From a checkpoint of a small mixture-of-experts model trained on Wikipedia.
Size: 8 layers, width 160, vocabulary 4096.
Below are experts of layer 4 (counted from 0) of a mixture-of-experts language model. Rows are named router (the router's row for the expert), gate (a neuron's input weights, with its number), up (a neuron's input weights, with its number) and show model dimensions 0-159. Each number is 128 + 24 x the weight over its row's rms, rounded and kept within 0 to 255. Numbers have three digits each.
Before each expert's rows: "mostly gets" lists some tokens that are sent to it at least half of the time. This comes from a sample of Wikipedia text that the model never trained on.

# expert 22
mostly gets: " of the", " and", " with", " in the", " to the", ", and"
router:146129112151125146105131120107119110121149132145134129159122122111111130108164102112108142156123138173117167146116124120093141159102092132173108112162090129108119110153137118129073064119131134150128126119120153180145136094133176151127131121120138098117141134109135114136117111131147094156098114134119106115136070164102134112119179138148147115095064138146118131138176171124143148138118126133134109184155119112149125081083087116122091069155137111068156146127149136111117154158132131
gate31:151112115091130134098120131126149132109144124129113114135136142152193119113152157170132132162114147107160119109099110178102119120120108128178155143133123142155161137135142121114132136144193149143143076094091124129131140149097113097108145143140142129123170159133178109138116132114098157144176121129169137105123096126159125154120145124148135133114129146078102112094135136148102179141139100087136151139125170134137140123145094163198072135165091126156175142121148145142147106125114125
up31:087175143083079098114130124159121091116134143136078121137131096123125118146166138123142133100140135085088121121140126149166100116107139081157058125121130114139133134117119104124175148132134141140109082101157160135164179124133136151117154091109109116150139162113110119161129139131129133118127189128111121134120109125108112202129141120138131097151059122142131126153110129137131116147098160144155122115136137112165110126133100096072166107094128147154147152127141165136130158128136109
gate32:148136130088120136127141134143131124159111136149118111094114089128156169110155134127125109124167132163142160139169109176105112124090125098180124158125095149113130138142142112144085129103130110121067135113122150121156125142124115167134130171162110121186082125081108138117114164112095116130123220109118121138148142095123116146147156136130095102165102078119112135127152137094113145092122114109149132137128145144133148151148100145086158119107148093140138131150166135146119111152162090
up32:136122134162109117115131123135143133114151128109132122151113131172110088171152162148163132113119097105124146128080146104116098144166128104123117154117148093189137098140092155133161100171113122113159145116126125105141143139144128122095100071098155142111122139154176112135140140156108120117127084143162153140136117153162120110079103072111164171080153117133138119148114136121135130125145093137140112136123118103162127116072080116125125131166122157177119110057129125113148146101117126

# expert 4
mostly gets: "th century", " Center", " Street", "°W", " Championships", " | USA"
router:124075107125164163149111090128141143120112112166110133117109129157121113123110125126084164171115113133112150112121144077133122101107147101137098128168133147134124146103122119140124102092151137108088109133164151148079089165107137179151114129133129149141090141107140138116101124136083180127148162116129088178136111119119110070123133098106111150126086142127164135103108123124135104101135101140129166123128173117120100148126148114183095149152156097119125102176095147162129131119107163
gate9:162122136123129087127142125134159172117114107140103156135129111125122124149136094083115154154133127170123124133115114119159138156092102129112138126129107153140124107142112096171123140115132110105125102133088127094073202137129140134136111117150127147143126165104136150145091113145087180136166149133121110148146119138098094141064125138108138112129084143122169111098095122122126079124155102129102127156122179136176142160110144134107093119140145142150107148167138095183104133126170169
up9:144122113131146105146120104130126160124140129135094170133111119105155142150111118077128149183122122134129091152122125107163151175085124104114127121133133145155155121142135098154125146107123140099135114158106110103100198144129132148143114116134142156141101127089163136123097124134088168145145146133134122156138115145100080155074143137114129111133088152101158138083071100108130066112146129145112123157134170126173122157102140128109105128158129170165092136155149101164103106130149163
gate10:126133127136133108098130114156147150151158117108147105191113162127150097122137126081129106165127096144098150144130155085091099110141144170096090086124110112129130116144111174125172113149115135139161113174114121150146114143123127135149136106086144098144128122156098133119106138120157138141153141114123129157116160140121124150128134081139150138125141142132117069144157076197134148119164125176131141172160083102167189117125131132111133087141115122126118147127110137113164104120125087
up10:132121121109152120102124114146114164167161119126129129182104159103140068144127128086131111173142108117086137129117150071119080129111149157101087127130119097131122093146103144127185117138149130096164109180114126146140103156132130135140135112075124096166102135142125157106128143140139161173140148107140122127090134118112111159121133087161153135140134126120093076150130105192147139102166120176121163160161099114153167111133134130118140132162121135139113140145108139123145100113120112

# expert 19
mostly gets: " M", " P", " f", " S", " B", " F"
router:151104123172114135082133137114140121146134132095186139136152153158114132097135132157137111123119149097108151138097148090114133152152194094105168066101116135127130098136132167091117155108140157113145113098133133067149148113098120115168115122125127112097151087128115147122137138143142117174111103117145122098122120123114170122156116112109140165095118131134141127165129122124113132136129110059106107149131096123125160069110097133116101144103057133113167167114119122117105121131128111
gate55:153114125079190120115146120111114140115147119143146127140132098056101120101155128195157119137122136143153116114143156164113090117127160156115162080148085148104097104118152113080113132125115144170082090120118159123115097105127096120125149152124149142104103089148155107113169130156160128149103091119127131158131172113106087107135128160082154101130113121138126134139143115102105094084125158151119129115127136114133105119135137137122129185129114133120155135149094106149133107151123170
up55:149135144086131119122116106138130130106126132147124146148125138136115114111165153146154157098094130151106132130129157142097120114195163161153129098116141128131110126162151157090134135128093172132177125104121155106158138142126096122146127126100161140114104112169115082120150104133055101118138126140148129129121145129092100130135168224106157147049136100145106173129124123164143112084145110136135148124093146145135134124137106160127124164161084135133116121120127133131114133154139143
gate56:094103139112116117124142111148120110148125122126130160141138116108103144131087113103146159138166125127118087166144100137177156128149161133106140111148111109105123107170117140077142106109075162124147095108116082105141115091126126069113142121106152191122121115113128095134127114111104119105136107133158129164132094151082108187162074148104141151112084126147102135131155103123121109147135116150125144156140161116137158128096107166108131087148076114160133157123136155125116133118151082
up56:138130133095076123139127136115105120114131143137094091113134187143099125138127144132067145100103100134091115149130133126138146108117102122174134129098153108152131131121082100126099179118125097125134117120141133111148122146182131129132151125108138125144163144100101128143122087120122149056103156127114112057135146112118143155164133127199106118082131106121139120172089193143134129124123132102138121122159110114156119144135157118117117094147125104140143102124109116129103145096069148

# expert 15
mostly gets: " h", " new", " first", " two", " second", " th"
router:105134137142111109088126136122139114123141129081072152189100153174113096148123121123156080109121083094118077116153116135117121132124162159063123112076132115124157129123160103093143148146092116167141098141112117140141126111125119128107133124100147132154115100127135112124156160103142122103138139165133178126096113144154135135104120153135127136156109069139144126135106120128141153123127164105135086131108180137151144178150107144096117147174135167112153110114140120098084135132128089
gate2:121130141149086144121155115102132078128096110148131089093115139137103177105116121146090160155208131149160168113135171187083116142113104149122143081132130140065125144114136161158172086108132103146105122104139162126170112119124133187147114116134158107091148134124113183118098139101132119129125110148108108139161154116147110144128134113115090160138109138132130125104133128169137115086147104150108122145122144139158137109131116105110096125159121109121122148123150143149159117106139145
up2:131113110157126150115103102125080101124119161149080093120085129111121152117110159142126156112174140111077140115121138185098071180078134129101165105137135133089121132092158106112146139123127101147122163126162092161146082149157112177141132081129166104105151116123137150090161145110151127105138129164150151125116120109171135109123125098128082179153119099145111126140159138160112148148108151137146089124148116117156137132146140148137133144152106121122148131088127135105138126146122127
gate3:108159140120121143126135127131135125145123149086114112136105132160124088081183092149125107124076111099111138126129117121085104170120106151120102124149121105148139162162087116122118118102097173134149132092127131139155160114131085130133104114142135155131149172127100102145139160098138123106159129126157167109129103096141126099114139125109136153083123075151129165143170138145118139118088127143138167180130125132082116143106115125094133130120129084124113139084071103120129197167131112
up3:159133140143131105116125118106143090100125136125118123105146120104189123141112130091121118097089100082090156114123097130064143153186110129128142094134127144197149111136136105126138129108130165130117104131128151148158183163106140160149081115162109094126092126154109107116123113086129110099114132168144140130152098130142147085109128166103120121142129117135161136084122199107111122131130128130099146107118161104112141155151097147149110097158111126165117108124109122145121138180137128

# expert 9
mostly gets: " J.", " A.", " M.", "-l", " C.", "03"
router:112159137105144119121122142130127172134114145175100153114174135154134150097158132143085108112119119146133136100123123149059097124092124129140176096134164160132124084153083139081141149094169156124144153095113105105094127137123102160181119135126133105138124106137161114116133103138133141179161149152154105085095112096140142139117119098116149131156159098097138108136135137142156132137086147104164149096093153134149121164159093165132100162130108120118136128113100112124098127163151135
gate5:107116113148111148168112164155135123102123136128127099160092153162138133101069132118098115123115128129137143104101151144147140131160107161079122151149153144117150110134130122124192119151101144135106160073120142118100140126141137138120131105056143102168122134067149095116153118183149126133102135136099141152101118100123125117169111128151117182097147117146133125113147077091105126147097129112145127068116142138119087133105125144142123085112181148112148099109128135130124128088138113
up5:122152143098104144137133127151136122151115127121130128128126142095138143116148118106079121097139135198100166147149105164120124108127178107162118148094131133137109075141108151129160154140144132102126128120115139141101118121103152138145150100150131126121087081150093146138151135119130125149125152138162114074129103146154126137112181183104083108122124148121165174116096148128129159140142119127124122130109182208174141172141116142118134130135121164138109138148133128092124101115137196
gate6:123057140162123123078132140080134181151087097128125148094157136171129129130117087121117116158120084150151142112140082142147104098128171122135098116130134119115165145148117150115164162108142140103132133174140169121112098133097082130116161138137174121117121120138120116132110137109110097140176148119164132140133172117118127132180137120098154144112115120128118133153147093128197129105127111167130147147121186114129126109139167142139127099083123139127076117106133122149129134125125143
up6:130170115105141109136129127127136095127127145112128136164116137113092131154134133186121152076119116102119111078153106098137097151138170159135190112121110145123112092120173078115110097127131107138100080135141102126162166122113147133110091107120108097123117123140078122130096114076161120087141136114114142150145080173140108131121115187152129136117122141159158165121103134146101117170122151091108089102140100141149097104097141096111135118155118140129089106140133116097116137144136105

# expert 6
mostly gets: " oper", " act", " design", " elect", "act", "itor"
router:122100123090140122136117157151136149155099134088135165154122167147134119173091121100126159127126120116132117154144124156138147169104133102137138150093104098117130122125145145156126128109158138099169100097114122117165109139158115127136139125153124108168120121138115189098150128158127140109109112168127156131137133147103100144119106134143131146130171185087119070121108087125130098174125147150159123126077101139089116107188164174101160161121137126182115131107163118131130092152118118
gate3:119157110129176125133143148174097098102118133154144123128163126115130098120125167153139090121142146163140162164116148115133141078122103111128128124139132171141083091131103132130090143056131141131105131119125081173142116122137114117137121157130147149165123128093105138130128157105111184072162146174104105096140143165127104102127116089123165134117139134091162121137161093140115087156117141136117116107112111114088064119100160142112108142122139128123129136144120136125126152085124081
up3:127077115094122090173140134131124136150096126117132127109140152118134144101119143141137141176154157157112147143139191135146146123111124103179141147118135150163128116144107106147122175085128106125138157077143115159116102138173152115128171134124087126134134139132128144133123119149096129060160130104163098140119122129117128174162140115168152165122100118104120171083123115134168165120134130147115131136187103114124110101120147141125168123176125172110140140099133106119134148076117097
gate4:132126103152115115114148157139148191126093131112109111105161131153177156119104083089185151160153121139147131179153113134132163116113125130145130085092129130153151109126107141141087127108112085160142111144061132150150119103141117160138127140196123132128144104157076148133135126113120147144113087127100115152133133146171088105125172149120118119084120132146143121132117140155120094119170123122120112140072116170119159117162123135135120142163103118131109156139133099143111117108129162
up4:147107092189121131126113139162126210110102153124113141135136117148138154128096087077201133122116096136149090165143148122123161140134138138137136107121129158153153112087136108133076136105116113148141113133060077128141101093165104172142115114161154143132125106162124137141149100164113159137099123108124150130115126134158107099113143179136110110113117139116129143153131140139108111130156160115129107142088123166110145119166117139137106161123105124120138148117142102136083131123098158

# expert 1
mostly gets: " John", " William", " David", " Paul", "ford", "ville"
router:091138158095123117130127114133138156169136121183110118098139074136094106151084129132106160151138089125139132121110123109156103105088153105139104177160152158129148125080129095167118084110110132106114127153140132120114108130121123153151103120135140144137110177112105160120121122108109170123169153163120124128137117142129128108101094141133097130154147143111154110112089129096148117136150149139155120096054142111102094131131184119136150159136151121144094097179154140146127124083097157
gate6:069135130103134144179085108128152127098126128140133104120101117160077174141081101107136117110102082073142132124117124140119076097105144148133146165138138112128127109109128090104099085082087170116115118148122130136135138143158091134140095107092159143122080141106128125105148139155134168137122143143104134104122131122097113091130102137107122110149104141122192131080135126148155147123127139133143109148124138126148098133170127079152149145107156077156177141123117129127137141112135147
up6:191123115152114106087161138131116124158142132117132130138158151096182088117169136145103132139137146180117129144142140128121192137154092125132094076116116150115132111146104169175140142167186117109115150128131140129096129162107167122123116137146084105133164133137123130158107089098121090142139115128139111134134126139143146161128136149164129161110145126134097143207133115117106113127130109099088156109126118153109136157092119133104111106157093163116077119143154117142124117161122132
gate7:128116139136110127129130175076171149115114115132124064132133138134133114140119106099149154129109121139132168108120161135169101118117145112148138116131129154123131110090118118163102155161131140133120174138119159127082075143105127104135118129144130116127126174131146149150103128110103143113182159161125116165142114117102098106148089155112093172165166118166189139129138153152138124124152113072126070090093113128104184104112113118142120131160157133122123105123121128170100122088129128
up7:117134128159147123102134115151108149131093136112150170149128109129143120149146132127139076123157150124109148114149158103090136160143113127128157095109127082126139132162142163138134088153155145148168116113133110102164189120126135133101171117128119155129135089117134091118120152103163098151089118112212105088109155114155164151124177099115164136090117132108099122135126109162119152135117131135125136155172127094175099153127115144135138127124070140116093165115122112107127089101115113

# expert 14
mostly gets: " E", " A", " O", " U", " | K", " | E"
router:109120133174121150103144172129176140130148160095182151098135142118119130114088159126114115128175129111140109114095172134084123098144135128110139079131110139097122109102137118163135102128128110151128131175109107097167135165143135148105122122153159179098139091137084098088116123156183108132125092106145108104102161119106116124116148129109131144098159129167124131159109167083083148138104082118132109123157107119119112124107123166114136115138092136139138163167115165136099124136127144
gate2:152075114128163116193126154125130146129125132149137111124124132103105153148153128135117112146157114101155125106121139108078116108135116146160126115118114144095109155141139140150121126130101074126116141142103140116134095134140145159150104153147183164083170095161112143130135167145112146090106142088115117122143131122101100126145104108065136085107138146143090116144106179130117103075144080150122130127107169088127145144118173142113108114101131126147160153183118137167113127139095099
up2:074131155093103151160119109117113144149121132162133145099136141152145141111128116123089102129096131140110171166114101081145138158119124078100144146131137093138196119120167120082096120145147105102167137146138120125136119129096088135127149082098116102152113120086132143132091123119115152145128147206118132131110100121099128112118117094109101190159140177134170111127142139139126134166124132101149134110122153146120128161114143121108146123154121105120112083138144132120108132079098165
gate3:132136140126165123104115096140105114123125121080097127149124143135138110166109126121156100172143154125101123087136132065139127101128160117088118143131080109111130139117190160102129163122118124138116092136131092169172135112135135134107164109124142118114128118115143150123139154118153090143122142143119184157161078111141133154142151129142151133121118151114169145108120123146138144121099111156097121164120122094159150219114138140173136108166127076139137129169113124138145154165114097
up3:144142120126156126115120097116126139140098121105126152125116136150157102167126155159130113164174159140112107090131124084121097110104130146103120190161099118133119084131161159113151151104114129109120125164116104135154145140107131152115154122125150124123093150076141160111141158114137086127125144123134174157146116060163119161129161155122178150132153147093104132125101120112163112114114080214093128155130122116124116177112127130123130132153125110151119105176131112131139144167118129

# expert 12
mostly gets: ", the", "\".", ", and", ", but", ", which", ", and the"
router:113105152136138154102123116129110112103132104170124115084152046156107123112131099107139147122137151154151161111159144153105153139157114093188156114156129104089116108135096123136128045128122169108119117129143153168120134126133144117114131126132115129104145148129084100147101127117116077128125129145122096105113111117109151137098109153150131105125127152101180115099126135153162108159120133128129149143131136097139092111088183107107150130125104126125079095120103125098106156069131131
gate47:104120146092119113157125144103129113143124123158105108080095072127108138155133142130132140098149151149160109163115131109149134140109140128133106127104126138111153150125086148133099113113162147152137134141136094130140133096146085110147142153117056137125142123151091144121095114154160127127144131116135172095115151161092147198099072094170086131121167137107154115108113117137118110126122113126121150131108135150141137087144140136040101126111135151128075161155121097139128140107111155
up47:112117148127134119131127138114123121115123119151134108120153095118144163140166113130167143077173176148186126168135102121115136125109133126143159119111124129099155134115134119125092121111105137194152152131120131129094125098137114096123152131121056118133165097094092150120100133158140103104158125155128156116098132165116150138106096125150083138132118142107186115109148134132113118131144120092117125129128132143163165113105122127030133101139128149122069151134112073130117108109136131
gate48:148115140143136144129115122182127145135117123139154139117134088139092120131112122180120180126197117123156163163098116149127133162096153097157140079140129172166151142093101124116105126167141148131109154147132127112152124131115082135144113168112123156101101133112121153118108147127075137136158134117178118148116140132159101078177120094101102113147133130150138158127121131061112154106116135138130134125104150141127101113100148095150152143108170106093130141165126158141102131174122116
up48:097178112167120128119123138161129136133136143170092145139128066133105092196126131170180134126156159138147112155109129143135116127089144095163141146134125118172121143123150134162139085108131209133136147141104081115133096143115119145106159152115127143104111169138116142117146186146086135154114162105154122121092113149111125134095138121104140128133098141067108148180115133118119105125115131135134140111099136115144145093112112121147138143128161157127103086101124122112124111155108149

# expert 0
mostly gets: " ex", " prom", " v", " took", " exp", " occ"
router:142110158108149138116130138146091132106130116107107108144090141113091118154119155159128125146163113178101146149134149114180039115126163129089103184114105105118092092133139111103132147131123145106141144164151165137087121122125096124136161134108147090122126135116149157122111196146126114175140112123120145122110093106111103134170116147178103149134080112134140115162170105120120163146140143105102106101155095141119113128144128147123139117126122100112106138128126125090151094083134152
gate5:116122125107118133114094111154137125133135130149117113102111151140086113096075123124137165143108128123157049169096139106138111112127128168090142131167146116191119152130084126126161147092143115139126133103126138133133124107167149095135126166111117196119097178132115139121128178118099150115104123127111136148130072141136081134109102132109109129122113164098125138098131143161151146084134115143112142132109087135112118142139128119147098142152171095084102143190105111137108133135126144
up5:138114141143119124091092118168140100118130132157130114102084167154124086093095114112157154143144123103149056137120155125119111122152112172121140119143139069140120127126076130127173137110132131149128143087114103143139112112158138109109142146085136165124110183163117110098092209105099116136118130136156146119088099139152101129111127138097113149113111155119124135106129110149139143094136094141108131138109069165139133134122084110121114138162141089114088143145103097143138136123128112
gate6:131129171154152133108147153107129171144120117135133120112141120151106175140119128135138111116147148103155121141154107125126091135095151163077148122088131132144111144112133152091164139143128170076136100096157107103111133101116124154122120116103122144142171166135142158128137149137137125150112123125172146115147106100095132141138078130134175099149138178135140086163101147130107100123158152114115128143096142160125149182119160148097089103096188146116125195098144125136108145082115127
up6:126119151151162125126152142106143179135112118139149128072139123120128151161134112109174093120176122128110090151096091150127094143099157142105143116096122083091069125088139113131150153127151128111108113105105115081140106171113132134114135110139175151139155109100143141110133167162123141135139102147168138091151119073133137136116104164134133124134134155156104103150108158151125146098130160122118096117121163133100111125132113130093131133122135135118173152095175098159095135064145110

# expert 11
mostly gets: " con", " pre", " cont", " com", " res", " pl"
router:118114130104098119113123147146151157151144134090118120139174121108174125145100118076158138126117128136127074097148100099199138154127178096120118130057136127109131118150154179137151155166126086136108154119142109107112156112160129103115127115123111112138127112140118125136150175148143161137120116118122155125086130131093120149175129140151104116131180104083136101159125078153139118143139163106130120138135111142100124107164132143103175136107111110146101155122168126105116084116120156
gate6:124138146162111109063147125111116158126164129103161111136192128129096102100100163158139132098098120123127162141119145116162133093102153154154113122099106115150129147101145094088116133108128115100125149125154096129075145106149108121137140130144128129176142101096125110132129165140111144141129171125132105160113135142122131130123128151139132119123123124164176099116191116151145141130156122111140104113171112126110145099156156134171153166165132081093189150163119158123148135111169157
up6:110135125193104107060144115106123161138139124092141095139162132143117113108092165131152117119088122118163150134157114138162124102137146141139108138078114125150142150123131145094120142126118112089126162142159105140099156118139105133172118107160141134175134128087137129130127158126086134126162161107178110152105166108106109122124147123127113151120133104158161103116192084159140123137144120108131107132163111137116143077160164123182143172137123104112174140152129144123122121094158125
gate7:124141089107148104123151143139124138116141127141131115145130148149132127156113119159155141146115123134164127120119150107148096116092146126090174127125143200093124098130136153053128113113111176128053082109136113174138146100116111149123116109130161107101150066118141153119120149147147126107091104129129123136136146090072145149121123097109156083115113103112122154122137151154122132137090127126126113115129116153164149122092121071131116120106116134162148156118133153148136121116106058
up7:117168124170085129108132126087120106107095144098128150143164111087155142149124110149122159130142136129139127145140123126081168130125159108103128085134153147120162135137135114116124091145142122150140129145153157171161097157155148156170103129084177101108130138154120129121126072132142142154121134153117158157123109112145142117108128141118144097137135076169145153116078137137114172121188133132108119130137098099136142132135123097153090108192119150122114152126158109141083138095132185

# expert 10
mostly gets: " was", " his", " that", " are", " were", " its"
router:104087175133073148099149127079088107084131105107102099110114140077124134086129136151145147146111160150116113105136141141125096107138067133137150122141141124150083122146137141091161087133115120160144138126134113153097127112142137078100120120137110131107146112118148080129134186154147095112112122159113069118136153110105106149120181130110104126118119140136168136117143110147157118127094112144127106140141088145153142165094128119154168110111118137110114151073101120115137150120167114
gate10:121109166137134112122147132134134131128137107094098121052155128146142184085124146143141163091159133194161107119160173111147133160068126142145128125136111112133125141141168084118133112092165162090150122119133099131102129112130100108113138114119070138093116150097096129166142179102129118119144120140144128156130145132140116135182155141138137133134127133132133065143161129116141164127139116164099136087153133143134104135104138097142150123151157124157126088121124118117118165079121130
up10:135165148133108126126113126131135117128120146134191124178077119130148084140126124117163096150096133085138173152116109140150127125205123111103124162110088147091131108119094115123086134141086127135090156133163182098123138145130136116112105165135172126182155111124146125118101102165117144127137145109117131120114071101094154120073121133135144141121101127133136118108113127099118132129124104103152123160109116094102167118173132139088110117104101114095151124152121130127162101149148140
gate11:139107121137095125109154100154099129130106122114138088194112152107106101147132123122145128150115128162138130111169150140137110087121127109103102122157150133171126073115156116111117167129130123149114127140139115150121098160166133091095163132179121150127092097115132113159120126146149115128130119110078131141112126138091127118101161143121138103122123136146159148104166074189138098122103148117121135144148137091117056147125171129121142125124184111098122134147117157111089175142180115
up11:128159137129181124141118153095154116136126124152135141066139099150151168119090143149096139113152127131154122156119131115136153167151120152148153154088109149106131155143099173139127102116121112099138140138130110103141148092110120167174081125106121110110138151143105144108106111109123150126129163139177124111150139101140129123172096114150140166124129098101113099137085163098150152120144119127131123097100105147188215096128116119127111131132068114154107152126134125150159104130102109

# expert 18
mostly gets: " ex", " cont", " en", " ent", " con", " f"
router:123133115121105138172116158139133117159133125121124149150144126122151151170139127155182104117124168130114072163142129149150131156117104148147156100079128134104102124109157154153155183145137129121171125105091097170110142077139127127144149113150134103153144139149111102096141193150117126096098102168132159167155103114149116162148108140114120131108119128182125124114128122143099139123152163138151094124130125181160108169165116171135147123118119163159135155083119121111142156128150114
gate5:135158141111103121166114110151112136152135121157135162121099171123143133137151163083101096128148128125140141100103148125098119142104073180124156119098123108088138134101150100125117121089082154104185137071087138121130122139128098099186122139112149105114147173148130115131104119110140128117096106123096098116176122109121154135128145127112116151123075122142132100110169134153117095108126115155137106120099171151146100114107138163080109156137170144156131162110157135113111135124133085
up5:141149123107116096191125096168120097123085114092094127170117152163134135147121119125104144142143114119121115124162158122125099120123104113142133113131141138101103090101144117107143132081083082156097106128100138115107159126144065081131134121141148131083109141147114117133149118163159106095081102098132110174096121083097139158114133151133114110110112129128159103143174091095123141118108115122161121134117152157148106097109122136093125104184117147133119127138121169131106187127116113
gate6:099117113091113147145103118117114087154152116132101150102149095127086134156119154126163118121137111145155149105115148128135124131127134136138137164125126140150094097120168144155208125094087165177154144161136102079069109133136119108132110122094143155137073171084113120122106151134083141126168173147114129142113167085167117111115106133130101137126139112124124194157108122134133090135123118072109096109113140142127114138151127118136137127130128173118113143096153116123108125142118141
up6:140096136135122134136108141129120083163144110098115190103146129121024118161156106103158053119114105115110139111178117125124115125140098121126130185109151132163115144120126094135153121110129137155146103108138105129153138108142142125127132117133107153141111165136130135126102112089114153100190163113101135138164146154137147124151109107135139170157130145122107114164096148169144089139163116127102131139117147131129137149162149152137139133105138180105118125102120086121094146153126121

# expert 3
mostly gets: " K", " J", " T", " Z", " Mar", " G"
router:121141116175141152124111159143134191111169156150206111110159124133127153132120129132145102107144116128158108148084145144121129115106129128127145110058122151096143131108129110136134110132142104127138104112056124074126141136120141122177110093127140150111164129145101126121138095177129169153109115151130088099129112120146144100102111134111121138119151116159111109119123159107105109155174125099114088123064121122138130074121079138131130144123133111103152156145116126129101147094094139
gate17:145135119110123152117135149147109209110126123092130115149135119174131083132143101137134115124121123168140114088132147148139154090147141105119096123079121122166096144128117116155113131119119151167081133134077114113102138120106141175158113098139106153087139124132075160161116110114122142142158130136144083118147098144148124084122126168118119159115106112103083162121136144114139131121180111112117106151088168131142126135088105132182129139110129119162115192089124131113132166113118139
up17:116127087091138161114105103141092150122121160112130101162086143122151128121137156138098120085112120134123092130118126169139110155124114132086148158127110114119099139090139140113101149133132152149087191113130108141128103139119111189162151105139116131114146093138104128114134148126114168118127159141142136110161124108162126099132092148103124193145122107159083146132151165093127129110119095099137100112129176126125121145136114147104172171102164113170134168075141134093150149167126126
gate18:110138095156142128086130104171155169138146150105154127147144102148167161127169140088105121104164102124144125131128082151136096148110132174108140122104111114113137113142093144134128124151133132162131130133080161106115139109106125144143107094147126153118131169151130106134132059183131154118134118123150109170107089156128147117110149120105130117138139110103078146119112154125104118182151110121130092126109144125173127121136053168111128137160096150105150187100134117125149123104144117
up18:129104101144155135135144136159159169134129147089131118140127113136162146126206121107124112113164130112175157109147105160145124147129124176114121151104148129091126108130106121140123140165118120156103119146073142125093142113091114136138126124158125117125124165145124086139127079171148165133144128115131114134119083122141132116097148163102121134132124115108083129120161136125095111171146119113088092131120155129161156129147076178144124155158099146129163166124154107137155105051122143